config = dict(
    n_experts=4,
    d_expert=1760,
    moe_layers=[1, 2, 3, 4, 5, 6, 7, 8],
    router_score='softmax',
    balance_loss=0.00414,
    lr_router=0.000467,
    norm='rmsnorm',
    norm_eps=1e-05,
    dataset='wikipedia_en',
)
Below are experts of layer 4 (counted from 0) of a mixture-of-experts language model. Rows are named router (the router's row for the expert), up (a neuron's input weights, with its number) and show model dimensions 336-391. Each number is 200 + 20 x the weight over its row's rms, rounded and kept within 0 to 999.
Before each expert's rows: "mostly gets" lists some tokens that are sent to it at least half of the time. This comes from a sample of Wikipedia text that the model never trained on.

# expert 0
mostly gets: " his", " the", " their", " of", " its", " from"
router,225,218,188,211,185,204,203,175,188,202,186,219,198,217,248,207,212,202,155,229,208,218,223,184,198,194,147,182,215,195,211,166,185,237,209,215,155,209,194,185,220,200,234,190,186,170,201,190,187,212,187,188,165,182,170,175
up0,206,185,172,180,179,202,181,202,200,172,179,210,185,205,211,149,217,180,192,185,166,214,229,186,217,235,233,204,161,175,195,188,208,216,212,202,213,201,200,199,160,163,213,207,198,237,208,192,244,207,238,222,204,204,257,194
up1,183,239,239,189,222,240,224,205,198,174,208,233,176,171,202,203,226,189,205,158,164,171,218,233,196,216,216,186,189,197,190,216,208,177,226,185,232,189,189,170,169,236,177,200,188,143,190,223,220,238,173,163,159,189,220,230
up2,220,221,225,193,183,234,224,200,216,170,192,224,185,205,194,161,202,186,209,200,161,180,204,206,205,168,181,247,182,232,237,181,130,227,179,227,233,182,195,178,183,187,195,172,190,233,188,202,183,238,175,182,200,195,169,199
up3,213,175,198,207,218,213,218,194,202,203,185,202,196,222,206,219,241,209,198,197,181,210,208,208,210,246,194,184,188,201,205,208,247,206,216,171,198,208,186,184,222,171,214,181,197,172,204,226,169,225,196,182,174,208,157,211
up4,220,228,218,219,216,207,220,217,211,196,224,192,228,258,193,186,175,204,190,177,169,169,206,165,166,203,201,205,171,191,193,202,190,229,188,220,149,194,240,161,225,205,195,206,202,172,167,209,218,208,208,208,195,228,178,231
up5,206,215,175,209,207,178,212,211,212,212,187,236,188,202,222,199,188,219,158,192,190,223,201,202,214,218,198,177,175,204,180,223,213,193,206,194,245,166,194,180,255,226,224,199,193,165,242,232,212,224,190,202,200,190,221,193
up6,212,219,198,200,161,204,196,204,192,213,209,239,205,185,220,194,210,199,173,235,236,218,192,246,193,209,185,214,191,191,245,228,236,175,169,181,191,224,161,207,228,225,178,203,218,179,190,242,222,241,204,199,189,223,201,199
up7,178,185,204,218,213,199,235,193,242,175,203,216,177,170,214,222,195,224,197,223,193,205,244,199,210,183,189,196,207,196,192,177,194,206,184,175,207,230,199,182,194,209,180,221,186,233,191,226,197,183,195,179,181,199,183,194
up8,211,206,203,208,196,201,205,241,182,209,180,170,220,155,197,190,204,190,189,180,218,189,175,205,202,181,239,206,195,174,213,207,163,211,223,152,171,200,190,182,185,198,190,175,204,173,229,214,233,225,225,187,212,212,211,219
up9,184,196,206,195,201,171,204,165,217,240,181,199,237,239,184,202,202,207,199,195,238,186,220,222,203,197,233,208,218,156,209,230,226,237,208,189,205,175,248,202,210,187,196,246,229,196,211,215,206,180,191,221,171,220,170,189
up10,207,199,244,170,196,195,195,199,161,185,221,226,188,182,177,153,205,212,161,165,234,186,186,184,184,207,199,204,188,202,229,206,193,217,209,200,223,219,155,237,183,190,214,208,230,221,195,232,217,201,250,191,186,179,191,197
up11,217,213,194,215,205,204,185,211,190,166,175,231,223,234,206,183,247,195,193,199,209,200,208,178,201,204,177,188,173,189,193,196,184,187,176,185,210,209,183,208,220,215,196,231,213,198,263,195,187,203,183,202,208,229,193,199
up12,232,167,162,189,185,216,153,203,199,255,212,189,188,182,225,208,187,208,209,210,200,200,193,200,190,206,202,230,220,189,187,202,206,192,208,234,195,195,180,201,199,180,157,219,181,195,210,208,192,211,182,194,205,219,177,225

# expert 1
mostly gets: " South", " World", " St", " New", " North", " West"
router,172,166,197,206,216,198,199,203,198,217,232,163,179,195,194,208,206,195,227,199,197,194,182,203,179,167,254,205,203,219,213,250,225,196,222,186,243,191,180,174,198,199,213,203,200,195,204,225,199,191,227,205,223,205,199,223
up0,220,205,206,193,206,232,205,171,216,225,192,191,209,193,206,164,215,191,194,185,193,202,223,195,207,194,191,158,182,213,191,163,201,192,205,219,204,211,182,211,191,182,203,196,242,216,214,217,203,214,208,199,213,198,207,180
up1,220,214,209,191,236,183,211,221,175,159,203,176,186,211,189,160,200,192,199,166,194,184,203,190,204,178,204,235,175,249,195,235,166,201,193,207,225,209,203,155,204,226,191,186,177,229,218,196,230,220,194,173,206,203,197,200
up2,201,178,172,204,172,182,177,181,232,181,183,157,199,148,203,228,184,189,192,217,195,200,234,213,218,172,223,199,183,213,167,194,213,164,211,187,220,189,219,197,203,229,217,208,223,213,205,234,169,210,201,196,207,217,199,213
up3,240,232,159,173,222,218,156,203,223,184,220,210,188,223,185,181,208,215,202,173,171,219,228,218,188,201,195,178,152,169,233,202,213,187,207,200,198,226,191,177,220,193,230,230,194,185,221,202,215,204,171,182,220,212,171,214
up4,201,210,212,200,204,205,191,212,200,174,214,223,206,172,187,208,171,178,203,175,194,183,195,211,241,172,155,237,218,181,197,228,198,197,231,212,208,182,215,224,187,166,187,227,247,182,227,208,169,172,228,184,215,190,220,209
up5,225,191,184,205,197,174,198,196,213,178,225,215,136,212,206,187,183,188,206,172,219,174,188,211,194,212,224,182,195,207,223,214,212,214,197,221,230,195,178,227,206,203,239,199,196,206,216,236,184,181,176,165,226,161,207,183
up6,192,243,194,183,206,204,196,223,193,204,134,210,197,231,211,218,234,181,189,208,194,179,177,180,203,180,205,220,199,179,200,196,209,162,187,202,214,208,178,221,198,203,187,204,227,208,204,222,240,209,162,205,187,232,196,196
up7,181,239,199,194,202,225,216,209,202,216,187,206,150,186,151,228,187,225,192,175,207,224,195,196,158,200,213,191,175,195,219,215,221,222,218,207,183,169,183,189,192,201,224,207,217,206,179,184,216,181,222,165,219,207,203,177
up8,238,212,178,189,191,206,224,165,210,196,175,231,178,184,181,184,224,182,198,219,222,221,238,226,239,198,152,168,142,211,190,197,229,196,171,200,214,202,184,172,191,184,195,213,226,165,164,209,188,203,197,211,231,189,210,204
up9,195,212,171,216,205,220,161,168,223,228,221,187,176,202,202,203,191,218,216,210,186,191,193,171,208,235,209,199,173,203,202,222,199,212,217,212,172,192,246,205,208,185,184,176,211,212,207,189,188,182,204,231,195,209,218,195
up10,199,205,217,213,195,170,191,197,180,201,202,185,217,224,216,185,221,192,174,248,177,228,204,179,155,210,173,195,175,198,228,180,218,202,172,184,188,177,179,228,222,229,226,176,194,216,183,171,192,207,175,220,176,212,213,149
up11,199,179,240,239,186,204,222,208,194,149,190,213,232,231,207,208,233,197,196,197,212,213,186,219,194,189,186,200,210,183,205,152,175,204,185,210,173,201,197,191,192,221,236,213,210,212,204,208,190,213,194,191,193,223,181,191
up12,162,188,196,211,168,175,188,194,177,196,200,235,218,180,214,196,190,202,176,208,213,227,212,198,181,200,232,204,171,206,237,167,219,180,222,167,192,236,183,236,210,191,182,207,182,208,184,161,238,206,207,195,221,199,221,180

# expert 2
mostly gets: " (", " was", " is", ")", " were", " he"
router,211,198,214,195,209,202,207,205,212,234,196,213,176,194,189,236,189,208,220,168,201,206,171,222,215,215,199,229,239,161,210,177,208,212,183,181,185,183,176,192,181,202,150,206,187,205,205,256,221,224,201,200,230,237,216,248
up0,207,163,209,186,215,257,197,189,189,212,233,234,176,214,195,215,182,186,232,162,210,194,220,168,206,218,191,233,179,201,184,201,231,162,162,233,190,211,179,185,200,212,168,203,177,203,194,183,201,200,207,225,220,189,193,162
up1,232,209,208,171,212,227,188,204,225,198,225,180,215,222,194,190,191,222,212,163,177,137,198,188,175,203,239,189,188,223,169,181,180,200,167,179,225,170,172,206,219,211,201,213,177,205,181,204,184,216,217,227,196,226,235,198
up2,197,203,166,219,228,178,208,168,225,203,179,169,226,169,183,176,138,209,171,185,207,195,184,198,193,207,157,161,162,218,211,212,217,220,163,176,180,208,194,195,209,214,185,221,210,228,199,212,194,189,186,165,182,209,210,226
up3,187,170,193,213,192,227,206,198,199,171,223,224,212,184,168,201,196,190,216,223,197,195,189,225,194,234,172,215,213,172,192,230,228,174,211,238,194,183,186,212,169,190,181,222,199,173,184,176,221,241,196,174,195,174,246,189
up4,192,171,227,215,191,184,191,192,216,196,206,187,193,220,214,217,172,206,213,230,181,182,202,181,196,186,190,212,168,199,213,198,190,184,228,231,200,196,178,228,182,202,228,179,204,223,191,216,161,197,225,195,192,206,189,150
up5,189,215,254,224,225,175,207,183,203,191,202,205,212,183,245,177,149,198,204,220,240,176,201,180,188,230,208,160,124,182,192,132,205,204,184,217,161,167,190,167,185,171,174,206,197,211,195,229,178,202,184,224,168,181,184,201
up6,202,190,215,172,208,210,230,244,178,215,190,184,208,196,198,178,208,210,238,222,179,187,215,183,217,204,215,145,240,193,207,178,223,199,228,224,192,178,225,195,169,194,204,225,252,196,183,167,238,188,203,188,184,188,197,191
up7,190,180,170,187,203,220,243,204,230,190,207,220,247,183,221,175,185,183,166,194,208,217,202,194,166,214,188,202,164,189,213,202,208,197,192,196,211,178,199,217,216,209,240,160,179,206,194,214,181,189,174,217,213,188,215,235
up8,239,188,183,194,230,187,222,154,185,207,201,203,237,226,151,176,207,231,216,175,152,222,208,213,181,226,189,213,187,210,179,185,217,163,196,187,189,169,223,199,228,196,208,186,211,143,198,214,185,195,213,222,242,191,212,194
up9,201,204,208,220,174,199,189,205,212,180,186,201,201,188,197,179,176,207,182,233,164,202,228,218,233,209,185,174,206,217,182,185,176,225,175,201,199,179,202,194,202,187,183,218,241,262,191,230,201,191,169,194,197,183,198,230
up10,219,246,177,182,205,179,208,174,157,197,203,191,187,193,224,207,193,194,186,200,229,204,228,197,217,224,213,191,169,151,194,194,202,184,179,178,156,207,217,221,174,168,223,195,162,180,196,184,179,162,199,200,204,202,180,197
up11,207,204,203,171,169,170,207,235,185,197,200,208,178,198,215,185,224,211,215,202,214,201,258,173,207,195,178,208,168,214,154,170,190,192,223,174,172,226,216,221,172,199,196,213,196,229,229,201,206,226,197,199,234,236,209,200
up12,197,201,178,219,150,176,212,204,200,209,188,216,212,167,191,192,202,208,219,196,215,176,236,238,204,188,210,242,189,192,203,194,157,205,186,221,181,221,175,183,190,212,195,242,183,194,198,169,187,197,202,174,206,190,213,206

# expert 3
mostly gets: " |\n", "199", "200", "201", "202", "197"
router,197,216,206,181,201,199,180,192,181,170,176,213,234,186,169,177,195,180,207,191,198,192,212,195,192,210,230,188,128,233,175,214,195,162,176,189,217,210,243,226,195,208,192,210,228,216,179,147,176,186,191,196,200,197,226,155
up0,189,202,199,227,188,176,202,189,236,209,217,198,184,200,207,193,183,194,198,178,175,195,216,192,186,208,214,224,182,237,236,196,207,185,193,223,221,196,208,169,208,212,197,166,195,198,209,229,210,220,199,216,203,210,192,186
up1,220,153,189,209,217,223,199,208,174,199,191,194,195,198,193,203,198,219,219,188,198,206,219,200,206,230,147,192,211,172,225,183,217,198,202,192,221,236,235,233,202,215,211,212,225,185,221,273,188,174,217,220,175,187,181,162
up2,194,181,164,187,193,201,195,218,186,209,193,205,211,201,201,176,167,233,198,225,243,190,216,212,168,178,227,194,237,178,195,192,242,193,231,227,205,227,209,204,198,218,217,185,210,196,217,227,197,217,223,212,212,211,215,177
up3,182,210,213,170,193,191,167,192,192,197,208,210,178,213,195,191,196,211,179,164,163,180,193,209,200,182,208,201,205,192,189,186,201,227,215,177,175,192,191,211,195,196,249,191,181,139,232,192,212,203,216,203,228,206,171,229
up4,199,198,190,209,177,177,195,212,211,193,177,188,188,215,223,166,245,183,198,214,225,217,234,232,187,202,204,179,167,203,222,225,208,181,161,160,184,189,176,197,132,208,194,189,203,188,171,188,185,150,188,205,186,207,199,233
up5,213,191,191,214,179,206,201,204,245,186,194,191,156,238,206,216,197,212,205,213,225,210,236,222,221,188,210,154,154,193,214,222,198,180,180,223,210,197,231,199,206,186,206,199,185,218,184,213,174,208,236,212,200,195,188,177
up6,223,149,202,200,217,212,213,180,211,220,218,199,160,202,176,194,208,213,240,182,234,155,225,174,196,214,180,203,171,201,187,188,180,200,233,186,175,206,219,213,237,176,222,190,211,221,198,222,198,190,192,148,238,189,231,184
up7,200,203,180,215,227,211,180,181,199,201,218,205,207,228,170,190,192,219,189,223,208,199,215,217,249,200,209,183,188,182,190,190,127,216,168,225,219,230,189,191,174,199,188,206,168,212,191,182,208,195,204,203,170,176,205,189
up8,216,209,194,163,197,191,189,202,200,183,208,205,258,207,226,206,245,214,171,193,185,219,205,207,174,202,166,170,231,171,180,253,191,202,193,222,202,178,200,190,212,208,227,221,199,201,213,195,219,183,174,166,173,166,166,234
up9,197,191,194,220,211,186,238,211,211,220,179,186,187,177,209,173,170,214,198,204,203,179,214,206,201,212,217,193,198,171,161,209,184,205,150,163,222,182,163,169,185,191,216,162,193,217,204,170,212,211,201,222,202,172,180,190
up10,201,199,199,213,210,173,181,189,206,227,222,188,176,201,223,229,215,238,197,210,225,223,200,203,209,180,194,205,214,169,216,222,180,222,220,212,171,166,194,195,216,200,216,192,158,183,167,184,196,186,191,164,155,162,166,227
up11,232,197,194,198,193,211,248,239,204,194,163,205,171,214,190,192,173,217,202,191,176,178,217,196,200,221,184,211,198,190,212,183,151,151,199,173,194,177,200,204,223,164,210,232,195,205,226,191,176,171,216,221,167,220,201,211
up12,179,217,178,190,210,184,199,185,226,212,207,203,194,187,209,188,179,219,214,221,229,206,204,204,187,200,202,175,218,206,166,209,168,207,241,194,186,175,222,176,207,213,170,221,207,191,192,177,216,236,192,217,233,206,184,214